config.yaml
n_layer: 11
d_model: 192
n_experts: 160
experts_per_token: 4
d_expert: 64
d_shared_expert: 0
activation: "swiglu"
moe_layers: [1, 2, 3, 4, 5, 6, 7, 8, 9, 10]
router_score: "softmax"
normalize_top_k: true
routed_scale: 1.0
balance_loss: 0.00513
balance_bias: false
init_std_router: 0.0276
lr_router: 0.000626
vocab_size: 8192
norm: "rmsnorm"
norm_eps: 1e-05
tie_embeddings: false
optimizer: "soap_variant"
lr: 0.00339
beta1: 0.95
beta2: 0.95
grad_clip: 2.0
batch_tokens: [32768, 65536, 131072]
seq_len: 1024
train_tokens: 358900000
steps: 5195
dataset: "wikipedia_en"
Below are experts of layer 4 (counted from 0) of a mixture-of-experts language model. Rows are named router (the router's row for the expert), gate (a neuron's input weights, with its number), up (a neuron's input weights, with its number), down (a neuron's output weights, with its number) and show model dimensions 0-191. Each number is 128 + 32 x the weight over its row's rms, rounded and kept within 0 to 255. Numbers have three digits each.
After each expert's rows: "comes before" lists some tokens at least twice as common just after its tokens as in all text; "raises" lists some tokens whose logits its average output raises strongly, later layers aside. This comes from a sample of Wikipedia text that the model never trained on. Tokens count by the router's weight.

# expert 107
router:124060095139094076099133115130155106114075121132102166142140144143108151169114093163149065058072194187115106159147124090111124067114061111178183154103120109144140097102094114166101079093110188128124148101110103167120131149134110196116124099132161094182123109170127149153096174126135143091154168111134129179089103112135098081122086179097119128150124113176123117121135112132133080168167111097123149197148128152140094075130140154138096187147100139102132196133131099080142083175068136185142108106119134123147074105125094133211185182120087104112129149150118112133104132140110186209
gate1:132085089152128115128201125110137198129108119119166108172133153123121126143115129153138118110128117108077115126182150135103084062179096132087139137125083124129120190115136131194125149089102144126140147124117149119137186125153130054133121090181126166139188141073128134113138146162144197141101091068131143116162113160116146158117184162107057124116126129120118130205146112125084157076086148119178122130115146141105107107159147109085102131129123099057122197163169107104105046149181111142082154185201097140150179139128111056130147152156153172117104112185124147137146157153184055184
up1:084122110178134118149163161093138148092079152185152151081137115111125146083159142165085129163181097100087147158111135196092092143093106103094130149150134113110137113119125106082165136106103150144169103164044130126173133133159101155066120094147217043142105086119144107119141171084157132106095092140140146103132132113155122186123124123093091111058086114083146068141071133109114133108114183106142204071118141101148167188171156159125152109094124142084103113114173111145116107157127028149122125101106100151137108138210128087071139158079099162113137107117135111085139141159162139127
down1:082108058118093126118129097185183097111148117155151135112140169127144107069184099146119166116118135074087166146148114144087101060122127083148101148124139106163059064207170142143163097090130156099142147133132145125052140109145108107090108035175130163110116131094095141129152151099115125160134141064169154145146135118100163074191115115129060161096161145100184121111173181143123080061082132124184107116137098125118137139186167132128152122118075109088150172105147130110112087172181121112109118192137160079127145122107132136146144134107150113082150070170148103147142179158141080130
comes before: " the", " a", " his", " this", " he", " its"
raises: " the", " December", " their", " August", " January", "st"

# expert 26
router:144168074185122123084150067096158150099108120135122127140143119120061182128145097132132067152074100238079113138090122110107124117147100142099196143173079104149051141134128160145120055088115134161141120163128114144151101153098146126129103139168061130119132196114123179058135086115108124130159132173138120122138154147159092098163182182131086118097097138093155122116124082132096121096173148109171101117085168143145140090116147102126116136146175206160145167168097121138097079111089179152169134129160161145163146125094125114122172063166149129099102081089111133136118153064095156174
gate0:160125139134159182108069144111085146148186144145133110127142153114130100152103131163142123150146164150156118111153173048154102070203148127162175139130157167095153075135140140131150123121201140170142173071166094144131123088141206141116110096118069099133097068092136111109116140158170118104097096099218132196082155094154132111178147071101098071124069128113069081169127153159155163103093133065138107129081155142074119094140135133156110166104138117125093147151133146138129180186133164091156156096156061174144128111102155138136106118140106166092100141157131052158145101162136140115
up0:084132146147100149183103182116107081069155093134140117119162133104149100099189103130128153116152158123085132173111103170123161165135106121093129160170134142140120220122124133101116188082082132151121031169117129100135117149129178106153129158112151143209166154099132181114159127130142086188138151184116090076126121157115118166140100192147131136130185182084178136112171129071182123137146149100123163158174080112191146191137099070164131143179137166138109150137119095097127118070116137180108125137092149120141073125140143154128100145127104128095139153129192079072103147098170070125
down0:173060148194113142083133094098135119177104187186130147168136120146119161098089149103132168118174123104124147166127175113204150085124162135124161113101113191130162134088090138102176125132133121148195145061148102124124132152129146163108083128101152055124128161036149099120198133140077175139096118114134091174211123110156142110108175152081119084112077132119175106177166195140116129099151122098174162103072119098126113108170118067141105144154135120146147140101144196140165148174103170129125166113144135140113113182143167113139141135185077103094113164122105145107126136108125179167
comes before: "=", "The", "-", "===", "==", "|"
raises: "-", "S", "C", "St", "|", "A"

# expert 72
router:113140187118107090135090124123163147092114071122124166116112142107087113167140129071178214140186145134184067138104112102064112134163065171110107155143154057108099059123143165147164091129131153164127141153147117209187151125107119088087201171171123170166155090171088135113201118121128078125158175139118103160143117141144094095167136132113173148105099160126100142194136103141165071159109131109133130172119136161142120099137122149135098159152141185123141190123093165075125143112066151179140158089146127128115079141132131128124129156154065119143168130140108113174080128120107130195
gate0:133131124163108149129146116149148158145138129095121114154157171093057091121121166111149122097094199159095122091117099089072134149122039159164087097075155122083080140159167111128169122140150184121120151177141097161101127142151110050170080142109089143151113094090104130177060125102112164163109135189133139151129093146100118153152130076162179141132164186124129189113182093070105152073144103177082155160172141105103062064171116150131129119133128169096103177154118166068154121141088106143110145108093073134185054113156077106136172127129125148115157166135121129143120129159150125096
up0:099170101069144095104154116118116108146141107117133122097170104174131148130143185146114125115135122125130098102140117126128120042099107107133154110080112150167141119141104107129121174175199111155141160103135082181108124150175190087131156139155182141093137150068114103126171087192168111149132128166168114146129110109143129093162126168136177142148108104148156170146178136123072107178166091149024113162168044128139152133092092090088181129152144142139103127122168157237125124169090158117126112093111108088155148142091108142105101149159090123120156111104194136201092104170119090195
down0:096136158116209098087178151161092126159090101131184032096100155135070135134090091149131114170104105149126171075097101171117115131138143065136107131101142148109138130115085192138134148140162120092160143149105127083109115128148172145143190087131160143140074062174136183112088050124131160133124127116173156143075153077126123136096145059138124129134109193144166154102095175123125136127187098143141105100142135107141135079130154112152187191132132155121113084060165167165102125151105097134131075120103136126140084119114184111143099134134143141104149056146178121134098167078054149096
comes before: " a", " the", " States", " he", " an", " well"
raises: " a", " an", " one", " guest", " possible", " example"

# expert 31
router:144138125143143109046144080104146135104142091134120133116148125115102123160138216097115127165098176138133137135130157179088119110105076084101132102136132076142173100127121106131158110117118092118151136059043173134147098149159167092119103156161130138156167125185155198129127137078164162121154095135089138127136100158123142103135172149080118177111095106103253108096136126127130171158207182112150176152078107129131083134164143159150091143202028123139156119149124101085146128133134139118118142122166177139086157102112067136139109130155087131166067151095126174171149141131104107090
gate0:100168150200184132114116166091142079169159213131156085179112097104070109144115133106126130132082115135122144127173100120109140107102122126079182166153150072081140168124142092111137172117119135112087128116142151130178076143119137082133140137145127130103174104119180116135115143122150215105153076107147126148073116084117144154132108186176143139146077155115105135134153086105131146100094144215097124127112102132105076116121238096080081164140124118158088148146139107156089119148112111135166128240152120107053181062123107138138101120120155123112192096126128151150138128083131127102
up0:109114132117083125155031074099150158138163144123139114184086185100110157155168077119111078096125086164093108079107121069171137111100139190119130134116170120107144127110143138070013122131123183169131110152125084129128219104090133127178124114114152133105162080129137089135116114157118093104089120132138132157035094076156094116130156151132152071121146148161131145193142093163086101118131151122139134148174119182140161103142157086127090090148175152166126126106119153198143135172128112133123140161118150104122134123085146175099097166152170171090169194100090103107091159119140112104
down0:120155191148195113107156126163096092112093101153095096131163104091074188129121148150090148166143168116077168190094164147101127127105152086208083117117094123095195099149071113135145172153119126073078142137104151088166098100071126138153093126159133127127102125146178128091134091159118152154133127144078129168172147142089133144124102146150158110135126139181106156096139146123119187117108130169118160136142108097133153126178189210140104146177079203126100164149198181120136126139176134141079110128141147196074118133133140125132179133149112062136181128140132176069123073133080138130
comes before: "\n", "The", "In", "==", "===", "-"
raises: "-", "S", " ar"

# expert 63
router:124171096136141099140148178138152133111151081101107125136135099144085146118140105143171121140115125174092087097159093141179105090126180128143065123127098151118076170134200126160146109103096112185180134180190159190141096154100087124114108148141181131083156082023133190159086110088105102162152158137148173046144169140145185101175075124145113132152097091089153087099151115170124109070128147125070031143134140120091076171112145117142117119139141105185130154145140119159089126169090109137130129160102139135155146098110114122142133140149079190151177115100144144123117189166108099148
gate0:149105086130176096124128169127143149128138120123187153091179181120134079067144111097117058108197150124131086178088105135071112122139178118143115138170118158122106170155185101178104093108129123174129165120099121126136124087155164097173103146132048077125136174102111104143085105110100140156129128118127167180148144151114089110159170123112143119091134116143160089148153102161060176119154153118086139123088098058073143146125074134103132156137182180111068084203170107158169122123052160110122123110140107118139170143137139131074135143135143128156100090160064134169121107152128229161
up0:125096175142131132121126115121128114121159133119120148119169146114061107143131103145087098150209163137030122101174140153126130104123176131143127190102129195116099178129132131222110091112121158173189194142123155118174107100103097171129134181135104092103134163090090157129164122162134145128149089101099152192111138150096141087152167157130148119146150116130108128088148131097090162125113097101147169083192088128150045097122090158122138201179131152086048160112191129136110123123127158110110149173120111136214102140103116126113134141122122105132137160101097149056166127109185147197
down0:118123072114111126078115160082126156073151100055092151093122072195136095138085175065105126085161156167101153154093149127116129139113152154136126071148139064119154122133134086146149135125193122117095146157090130113142118099110111120185139139126083173136136152147111141130090187180139137132121194104200143140117127178151159108145105046139125139107157087102122112161161112133120071150105093137118105124131153153124103149129143185178127136152087085115175150080139069084136132139179165153127096109129152144068174083143172161175093156080092150118131168189195158115126115210172081135
comes before: "-", "|", "\n", "|---|---|---|---|", "|---|---|---|---|---|", "|---|---|---|"
raises: "-", "|", "\n", "f", "-P"

# expert 94
router:112151137095120095171130138100178132111145058151124119098140095115031139119139195132075085144122187127195180105088124127107120135137101095134134150144162147130096103190096098131150134140092153150107146130127108157122161108112168110088117116160062155131159132124117136140182092159144092070152155107157046098130156120174125090155101086135150139188158129196080080114098152152190093160120176140182072120075165117140090103126130167157101185097165081083109061125105178082118101114106162143090147115171123153098099101099174123116124161145155167098153183186163130135091119141153129111
gate1:115085152072148122152106157113105118199146090131111140120083098098140150131080142102099131080090141167111156184079141121153116144141127074169119174092115144077156107123169165089151025142145136103120106168085032122142117147121161172135132102136086136118077105153142147100076106079090150130101174122133118064203091120163130076114171074152170178193132107143136130116087115152095177094144112120185095129127152142111146128092147102128130137091177185154099149145099083144137154140174138161135153181149133084095161188112126112073166126091127180139155106080122139089100098084104157106
up1:107141099142187105148123116123119075102114080151135183145131139090069158100112163107095128123140100165138147126113155083151138125113121187103157162075140126129092105115154099099159152077189093110126082114166144063147111166139181104133143143187056115129163142143088170160130164140128156168131125138110119121123102075198128090107162097176109144119163154109125113134141123147024116213129104137140104114183142204129168161102140100082110115109143127172091100163214068139151107093124072126127113147140115090068132135134135118131163129173194098132191077106157154132091086154175151169
down1:100115096101125178135119124133119097116104178126120111141149094142118137122085157122255166129116059139149167129133157106166108109156108193118125099114123081127110116177104124131096094107158117133104140151160140146184074141159053080192118110139152154082101118164110079149170093140106176165159069131087098140124164173128176121094128155155102144118094104092174121121087124103131177101161112151146176120140153112120154169119058132113132145144104125085151129051114162109173157136192152136170123141172085145157057094164080099083179103108171112152129129111063080124167178107133146081
comes before: " of", "s", "ing", "'s", " was", ","
raises: " of", "ibly", "ically", " list"

# expert 134
router:145152105148115198187125170079176121140109094136108150088148112126097124101125140092093073136192139156182053122088118098165111088161095134115098108119138128097125147177200116136138171110157151150089136150175167083093156187122105130093120184161160132161131100166110139120096059136096121082175143135138061154087115119136103118130118117124157151047116145200098114108113107131143135178160117061155110147144113077112137112135130179134149134078154109091184133135134102108109114146206164062150171105188067189119135132127173176121095154152111116169121128161100119146126093116134094197
gate1:097140112174111173101123126157137147088124150166161099169191165107147149102109157113052071114186128178063084110107105113160118111143104115122154183180119134145150105159106170123112141139144134142164156086151148104111159183141105206094150118167174103105112139092113125101118054182097231138091042137063141155177116084112137142117163124143100112048136135147188114126059153172146119142156145087114130175139150113083094154128142116144175156168128129105139158133093148136133086088165167132167139104097138170137193074056140121103116131121126092149096136154144115105106152117137103138
up1:159145117115153156140145079163132130133140104113129120068116122140121076128157081103117084154128125092169152092055176142130115170149140101097137170171079173101111142127134051123134124081118121128144073163134104086129118137116132067101147100147062146074112171143110157168051168116118107075178105122152149148102143064118130136106098103173139099195067120072173165132159111107178192156094077178096164112092118106145084156140186158151091136067115164115158140176105128160117093111047140163077146130069086105101098127132175128107130175127153114168120118097172124164103156119162149138
down1:180094141120148118131103113154070161167174130166081104129149122125126186151172171134133175122145106121086130102167152131151095126098166137117111064112086132102117135147150135158142091080060159086090153095087059135124122090152112215103146090132161171112099159137135075122153157103088143111129132072068188105097125115111125150160101154181168145090123124135148115158156136138196184135120133106186110140079111254138126134114121085129136148151179146138130113102150199170109154093201135114171114111142141136154145078141069154140133170092121138119190087161152132128089124093141079116
comes before: " of", ".", " in", " for", " was", " to"
raises: " all", " it", " in"

# expert 53
router:161170100144136158178159132199117071110159099122097138134153128141083111129073087139180092158131149178122116062179157133152106080152168112130046112112090181124082184170161098170144127114128116144153152187169146173123104149089099183106112169125179170105146088032113151180076144101135143177159119122138131107151172121136177083165077191109131154161089099097161104125131099154094114091159164138134097084173148140122090172100120097148096139150137113172128148138148087174117082159102119110116137152103136151141162140124171130131100147146102217148172091112109155149131147167101109177
gate0:110165121168110136094124136109134190136106145085115153112152117117183133171134101144157137086186140103128111135087146112132067146104074109140190142129136130144113169138130144133099114154145157111129083128105148145217154112139109162160126101122218075117144102132163164115145170161199071130095108151123144151209091123106117092172092082164157144148144133114098095081110173147155089103105083158073131109131180104121186097147147075142084120220097146193126062088111125126191134144094139141101103100136093082139069152089103119169078141151146180144106164120120125142157137130171067078
up0:156086176130133142176132101159131138121185129126160150095104079134133127169054127135139062118095107011107151149123089132141173132126204101072108168158076104109159137119139154119143048101106094120125148103174150088141074156078198179137191121166103088116135112095081144095097086156190103142123141152099145111137127171104085178141186121115122203090153124102219138137091131138147129164145147130178102146127127143165086088160091120116121114118117041208116132120146124101153109101135188147136114093163124114125117125154102136135112132127108116130162134124069158142139140110112122104
down0:068162141136169086174123161129154064118169167171094060124100135114154135107149162161140169147141087123172138156132143142131082168168134126130123097114145128106109153122119133154126072162128119171109088109138144127164140106112144097125127073127137182120092113106127131163146162148151143125139090156140126140095093137094094145168164105102128120151162159178077175143101110147131164113073118098100134114093162144082137136125145128138203064147103074062121123112137140092126140150162127122146084127105104237136180149235146120129136130109095148190059065107074072047196164149122088094
comes before: "|", "-", "\n", "|---|---|---|---|---|", "|---|---|---|---|---|---|", "|---|---|---|---|"
raises: "-", "|", "it"

# expert 47
router:074124056112112255148030128114153154164197084128111182126113089101097131148141098162070176146155193077168111125107041171094147110087174140114102102161154193136121140124131126141154104150119126120123137079158116082072112151133095126114113123165189181139154152143160071166149135128150115091108121118130128122109129125130136099113101120122209130084152096147105075149137133171128144145156165087132115105178147122111172109128136144137169155101137074109159114150137201170101121101099105098161156111098147146110146088171119154121161107129115143141126157106126146174193119177108109090
gate1:142174164109140122134134083162181063154136116114134177084125103136112152122154160172109127156130107068105175150088134103123132088145180105132124099054125110087086126086115115057094156159081098180145039074130179155184130097160101104133118131181166145141082089085093166116136110152041114106135117138139151070132128181111133094085172135110063134150162157097093079142122069125143115076158097139121152166092156116159100137093122137080113143134156130148087134128148182144138156107134141137182144080061112099129125152105087086148122126095129190144140130123142171167091135066124196130
up1:090053155117148188167091097056080175111117129088135157124131146118095109093131145107104114090134159095183118101171137161122139122074137156127087139128095137147147106116132192156150115113110164086119103208115130135113050121083106145148089097188146167085092120120108127170132154076122137136176180130166137163120204158133129219174133155125102089094082104140103090087167148045098160131112116136105182154135093168107087125090144140133103113174141092111171090185130137097131066150123133181084106128072122119096140103104132134137162093163141115117126113161157190180128116118081148096
down1:106156112174125220146093052161083142133127126125157138122140130106107120132096149120140126176125151074156200105118138182145122085181152141149092105127086127108127136153138153086176167100151094117088142097125154107110165102130105127104177219135116164124119113079123172098078090129092137130129154135120117096113106168151166161132162102115171089161127112166150147078179121072095147134207134082112131183136157052128132125128171150140153151107160126191156178158135144091201130094032119099107131102112132103133137162145161101042096105120127139157125099148079109105096062172107134146
comes before: ".", "s", ",", " of", "s.", "s,"
raises: " time.", "s.", "roll"

# expert 156
router:126140152082109187137086105093119156135118114165130153108197117092144051117104131071140143103142161098212171084089115081161112071148181094158133120179173120141128048109149108172127086102111149152140116095128111116149118137126070134125165154159075149096134075095147123162147148177161142096157152123133118157110100110130091140196065096143177166066053125167088081065076187140167088127177138108131140103198151120148160113135153115149155125092111090064131112124138113120139136121118149130127135102114126181120114091137115132132139157134153152160070210099110150156163088103164092135
gate1:113091130138153121112152083109108112090183166134125086124131180105117113097167120153125157103155112120122076092141105146160160220130075140100166129173125142176176061209108096136156099063081118146153175183127159125135151204091078117134130122161098129107107174095125173061118121199175124096146088123086127142098152142092121174120129173132125136028070173203131138139106151130102108144140052150215132123070104120127173104133146082125095133082137117102108109139111117145155135136145145130154110154100137116120135168131104118056141097150142157128132106117128093118170183153113101130
up1:132160083119124087170133112093098137116165125142088152119083111116101141132117170120096149124135091119124110139052129203161050141142101113131127088153150151176136129123116149169136131124106088133150160094110125062195127115152136166116171165087157108147176106114155071076147088119163104160070104171136164117123069135070160124105119064182101142088149120140118101161171161166091153096142073100121149149062069108152091156116125058074116142142130148158083181120130158122177132089133128141133154144078129142112096228076115183205149142156169155151135166129106164149110167126149164110
down1:180143101079173148146080085098190132097111153130083189091125100095117097166165090140151194137151118080192181108142126153153081083166147106117094174163138131143165105104173178139145141127178157093157150101075090062141128071108114112126092116169140135162150115122112148175113051189163142117123141163123124116160160129178092170137102079092125194089163145127099106131097107097208119149129145149118117155160101102151125132125149172072109164139184132116172160124132127148116193197083113091093131160118131146105148159070158162188117142134144124139158104139097139060124145103145146167
comes before: " of", "ed", ".", "ment", "ing", "es"
raises: "ment.", "ment", "ment,", "ed:", "ement", "ed"

# expert 12
router:145082169115101162155091115157091119105116131098135143100172086118136157132124114149072205127163142097062144121093159081076114166150126072063136125162073138147162096126115187123138156113117114116096165147092130147162170104122077087134116147097167158146164053125074096194163093162126092063172167131145119139096096078111126159177074097117061153053102098139139104129064101126137092123136162083148154088115154146161150122121132118149135106105148170150159056128095088099100129178116196162146088117181142098132131086150168119123076131157095094125099165089129132146175126109084099124
gate1:179088146150097094173112114181136136173166133122084121094131120166170151115128148212110181139086124081180135147188171137141158110102104127143091155144130071172069122171086147101139133112152160139100059133137133178113134126201095155149159107168139109134127148152083124117133113125155135170114129113103139192146130159187075090129176142163144040164154128085110142155177106106120113132124160141076152177053112143124100113161104122090154132087069110058163113164146118146135156166092133123172185124203159134107111124195103130149130079106096139156163146157120109137176092117158083159
up1:133128131130101096052112098114168108094118132100125081163100135155118137132206096077089110146108150189161080089081146139131150168127178100132197131139157071174133115146099095127138101136109122096146116105164113170127133117126122165105052105108127105159175130148110109060119121099129164157165140115111172131117191120149129067080110126133165151202107202135175105174160122142168130127094090121089179161131158101100131177172119113170125178111116080129131113103082216132138116089091129104120145097137150145034066143107094175097116156099140069104126105139114071107119126186138163141
down1:157099110129033162138138080154096136179106137170162103127181188151148065178063188120177116094113123165126134113102202068153136132131137126095103138119086105168092077111107128109135162120138112127099098080169167143084107096097122171150113120153113141063084149152121155160118150120078075171132096047039145121089063088129122131101101117159097158122156141129166160062123155166123108116117124147135169150077144153121102180147153158140153132108059141075073146087106131114145090091126077087145141121122122086099105152157109118135093108094078133090119165156174140134115100111140152117
comes before: " |", "),", "–201", ":", "–19", ";"
raises: "–201", "–198", "–200", "–199", " (age", "–9"

# expert 39
router:092150123150077149161118147172114180124096118149095151106173134076167108159165110156091069143128152081168149144146084125072136189054178077072144110149097167172149169069140101154156071084163107190084162118123105107134127122143140149132122095160115149106164162127101097144146121172166047107148166146134142153091160161091114097167140102089148167108065101125095073160100139095108151162118155157174125164186155182167132139126127133148105134136167146154160144152167181182108115200104158096139141102083153175122142108157138167145210149160133111178123168115086145150124121126164139104
gate1:090149161175153140152150099173148097176145130189104102218103124135135158120151091219110112148118113141174141112150159149160144173099131130127142119190069105117158150112080131180137094075143111155137121143175160135130169147130125178129120081161112152110073128171109115097149197176112045168117117098148119164109121089171177090145160134148145126177066129143136156127144178128118099115094146134129107153186124142128129210121071103105155123096173147148158075132140116114153121171176103130123096070122089190182153127179152154081149178133160079103185137083110166149135166114098130143
up1:093105102073107166114158210108132113118176220162080107134102097056061155106195174143101139118105139143162120095128096112124122114127098081175137149120153153088129144187140174109087114106163145063145095144153087167111133134137139068069154171094089101153085141133099163143141113101160138100157118125204165162086084107146091128153135133091130059114133133107145127137119145160133139152141160133147147130196105128106087119140089132094162155138184110134118066101127128055115143065108096116099177110153137164094052134124106142124135091176139100204144133100157082152109133101081114119
down1:156073156154150146103148132133158157129107197182145095104121132110113148117134171121155132118121114132166112138253101160136103145102194088206097103100058111129124088069151107075137114160168149171170092099112133119111164172141141098113159132127085143046098065124096186092095138158139111120095129184113082158104091131082151106096156111125155133160119175135134098187105172154118128139092112149146084190112081160184150113163176126093089117128113169096143151122132132077156077179161185142127077097187128096118166145133118095115132133133136192108154123156115154092125123159118135098
comes before: " |", " in", " of", ".", " for", " to"
raises: " in", " and", " on"

# expert 146
router:146122164143141088118161114150116197094143160166119174107090098080029119176107090108169154108161160127166149169154137155108077070162155153073072168094147077173142105092184105161144088117139121135102151111187084174125141125085127104091109194136100160112142103100123145157108138109121080106140158174157111122109084117158092128097132157146128144139128090107079144125162119152121062124144166099181161175158126139146154160145169105180103143131137125120165167123121199124128154137065123089153139078095118149082161159124077127150176103179058068147161139147117150149094062144109173159
gate0:127148138105135090163152071116135131101134092201123082159161143137140126173113106074158136132061099115139170132102081104174127098156178103122152065162066129113150114134112122140146054165124110061102140026125131173088152116138113155158149172114138103081119123110189124168162095131085144090188137080128076143143080057105121109127127169167111141161106163108116139101132142137100132161139132198126162168108118141048143144107145122103085156141159143080168094129109089112168144147128101066166146088070107091165134102132092044159120104105156158106102137151102126123110139093149087188
up0:134108159126140142080124125148136123183147102100137165121140161144105179146154073105045144079095108131144123086147105124116143128123085145119157092219119177080124127132124058151108127126128105093072167055156123120121074151247151119129134113144121184122102163183153228139150138158066124153148097137182130153132101147132103165091171150165103140133166181172116158090189146113102169140170149121134123112125204150150104176163154155150151100104203122146159150142135125140116150163164138078116154112164117186085121156161094171135122115121127147143131095122109162177132141099144159082
down0:151144140117189129162105034139163138060111117101141149116082139104091116099127078147132148110127104070101152128177111138119108090182153114129149119123130163144104147128110124172139123086131079159122161132108181144120131093079126136098180132192105081106108101136122131105185035167152125099079140174192132129091133172115109125115119128115177109141127080128117163158078135120143115073089158156143112118087151142185078126121118149182111085163094122103117108152140148191129157126055125156207115055066121111172027126162125123120148146133112123107166108157095131122103151150109141214
comes before: " a", " the", " an", " well", " also", " part"
raises: " a", " an", " well", " the"

# expert 133
router:139185169145124105176112146153170146082091132141104158099175097127128126147109097163098165152148136100114164072151164084149083138118089143154119108147143148150133111162126105151185121156078098146131164119156055144154161194097057100129152150169116161125174110174109100177126162161171132145150148191164089140169116175122107185145119168112100107171172063118094096104091125156127103078130129086146133136165192159158158128116192117142060129098213135127129095146129130162109166093093183102125127075157128118089122080121075179164119062162133132152140115087193169127103105167158107109
gate1:104133074173182174173127102128164144130092130113107169099138064151077037158195129095114139183119131121176172160106169168170176094141145119097119092097136081089081142102178124101100127157161161115177140118110075095151204141134086142105173126134138178121091095123158131154141097083103144119098072146178149107081155136122122067100147149092099164139119158101119140107100137115112141197118123124156116095166089093073135140130127136135097129122170106136066125089128160073125104107104137127070098133130103039171153130107176124139110091112110078096184174068120120099143113181137157142
up1:144113122145092153090099141128131133126182143041139096098074140138148144109151135160130155186106109143136135141144089127164140138112141161178148179153070132187161090168121120169101147100136081139147179083142206108124149119100111142142112122131119084106152132095097106083111127153134078111073166107142089117158155177129156121130109154147123184064123117178152128155171067139079160116112198118126116111096076125098105065185151131162164132170096092156126119175095156116160131147173218154145117031100137089028123118117143095139162101085160117101085150131169130131151124138179110095
down1:124090136059123176158186201072126104161129155120180129140124195100128114091117124124166134152093131105167137101132118114138136135079100084175149132142154117066107209116000146087123102166166146153090088153152121152071133076165174151160121087139113103175148134173197074146139096141104131094144093142124120126152170163136158170137138102118087165110141122133206138164122064119131140134123127118162133147158143103123144135125095172154132130122136128141106186162150146143109129115111031118101104170107184166126125144102124147117078150131114150116080112169148124067142139060095176151
comes before: " |", "\n", "|", "-", " -", " The"
raises: "ul", "iron", "els", "ign"

# expert 44
router:158180156125107206171120089124134127104137098136099150109148095132184185125154125165049153077139075084137181108113101139125087076145148144067147121159093185107112147110141129140158139135093154081121160124068154176125104096105109113118103128141126115103155086160117155149067153110076165188152158062111142172123095151098109117173171132124104073119104128069078097108132092133171107083127135135140104122091137171130110104099127162194093131100162203172106097117139106156154100117087122089142086118165144150144075182133099139153194093106157078146095182102121146153130151144137061193
gate0:110097091137091107122158137064155169170172147057128146138068147163122151077126121111195196168144096072151175093170101090090095168138190071129104135110164137089102081100095116158154142154118113184118143175102108123120122159064138127156105122094158138138143160075115117138100109121115119110176161090142119135083110151095188109084151098130095100160110156106138111140126141085103158087136142169118148119076079072135136096124152144115132176135145155113075131159106072149133162112118222152117147151151112155107136097146136124098168223090120090067094110144146059166120192099142146139
up0:130139139148130114137089136132140133087113140103094172207090084135092111125169103134131119147160145093104048125171126128141163151200102133120165117136167104187166157065137127133093126036118132198117086102123085111073124147185175154150128111131121083115112150099116126105145134137154123161166164106106218091137128165117111101134136167169095083037187152183154090107099132185122107125116129085103111083165051176130146140206145122154118091117112103142121117134128138167122150120117185117195164147072116105122114068138079139150168135081072106157121103115095106106134137153126153140
down0:141100213180100120153157118111126103118156128146124110114114117099159023159150053142131146113157127138103088187152153165112144117097117151169162141131055130184168152189194123095085124054111158152081107126121085090088117137107100162131066068166106105091096109101154151098135166123108142141032117136126121085091128154146132116129095164165087129146138125166110090093126157140123135139133107161145131149161160134137111157091131157122098087107140134159136200102147143106122070195119113087148128125107140130153174110125105121143120130078203132101094173136170113230124129155072123096
comes before: " |", "5", "6", "7", "8", "2"
raises: "7", "8", "6", "5", "0", "3"

# expert 34
router:120131184146114088138101203073150172097077129161113133104144102075122168122120104188162159148144180180164135108138120164141056141099124076147094129154127090142124106086081114143154126128118113174123136099132164130170147106097079103124123082208169150147114102160152148159161142128143103118137179179191139128096104128087107126121102097071181132154136092114106129148080115156166098167111092069054190162172148094149130123086129136170125160133166122089105147159147166184098158132106168127157154146091163147119092088121171150155093160175141117145145163168112124126102183134017170117
gate1:104191109153079130133144105129140088118118131107085131107116124095128166130132173147107161102112191105164088115114112150094173129122125040194199127105144114143162174158172104124124117094138115141162121162112183138106186096152158199119160117167123154139043128158096082135140153203154123130168092174097105130118132058145192157133165095129122119160199143133173157151106137091148127156131112146116120169162107111098117095139118112151097117166154145103142108092138152120183109077185127145152099146165142129123135123190106149139075145124077041069077144125067109115136143179153110205
up1:163159141158138136149082121141113120122152082171141163154142119155150073136106110137157101160145119153080169146134079087117129134128135158092161150118067134153139182107099156085094117088087089093113073216092118091121088156112149076194077074127041100105126150128106140075122101108101094118063174126128118063100130137126125066121166109160097111118137128084069053157111055168117114133138150106190104098107161163178049118154129147113131080127157074123131121132132115146084160140109162127109138141143146094141141070181096099094167109150149105108146085109126145106083140167130191088
down1:123080104127114135181187165117103114159150202165110072125054147065102123089082124137139173142139156088130086126163098116112101167149132100118150127121195066108161169137145193184125126092136147073140164128139196167114089118107124181135140093117131131126129108128114122164143133129150087053097169107121107097127128133142137100118186140142140059120153202127137187112123108140128140130128162076128133149185133133188178153188159145150130132095113122139080145122087105092137150051176063115104119101091108111138125149149153121047093136158182102104107115147104178099119095154167064091
comes before: " the", " a", " to", " that", " his", " not"
raises: " its", " birth", " their"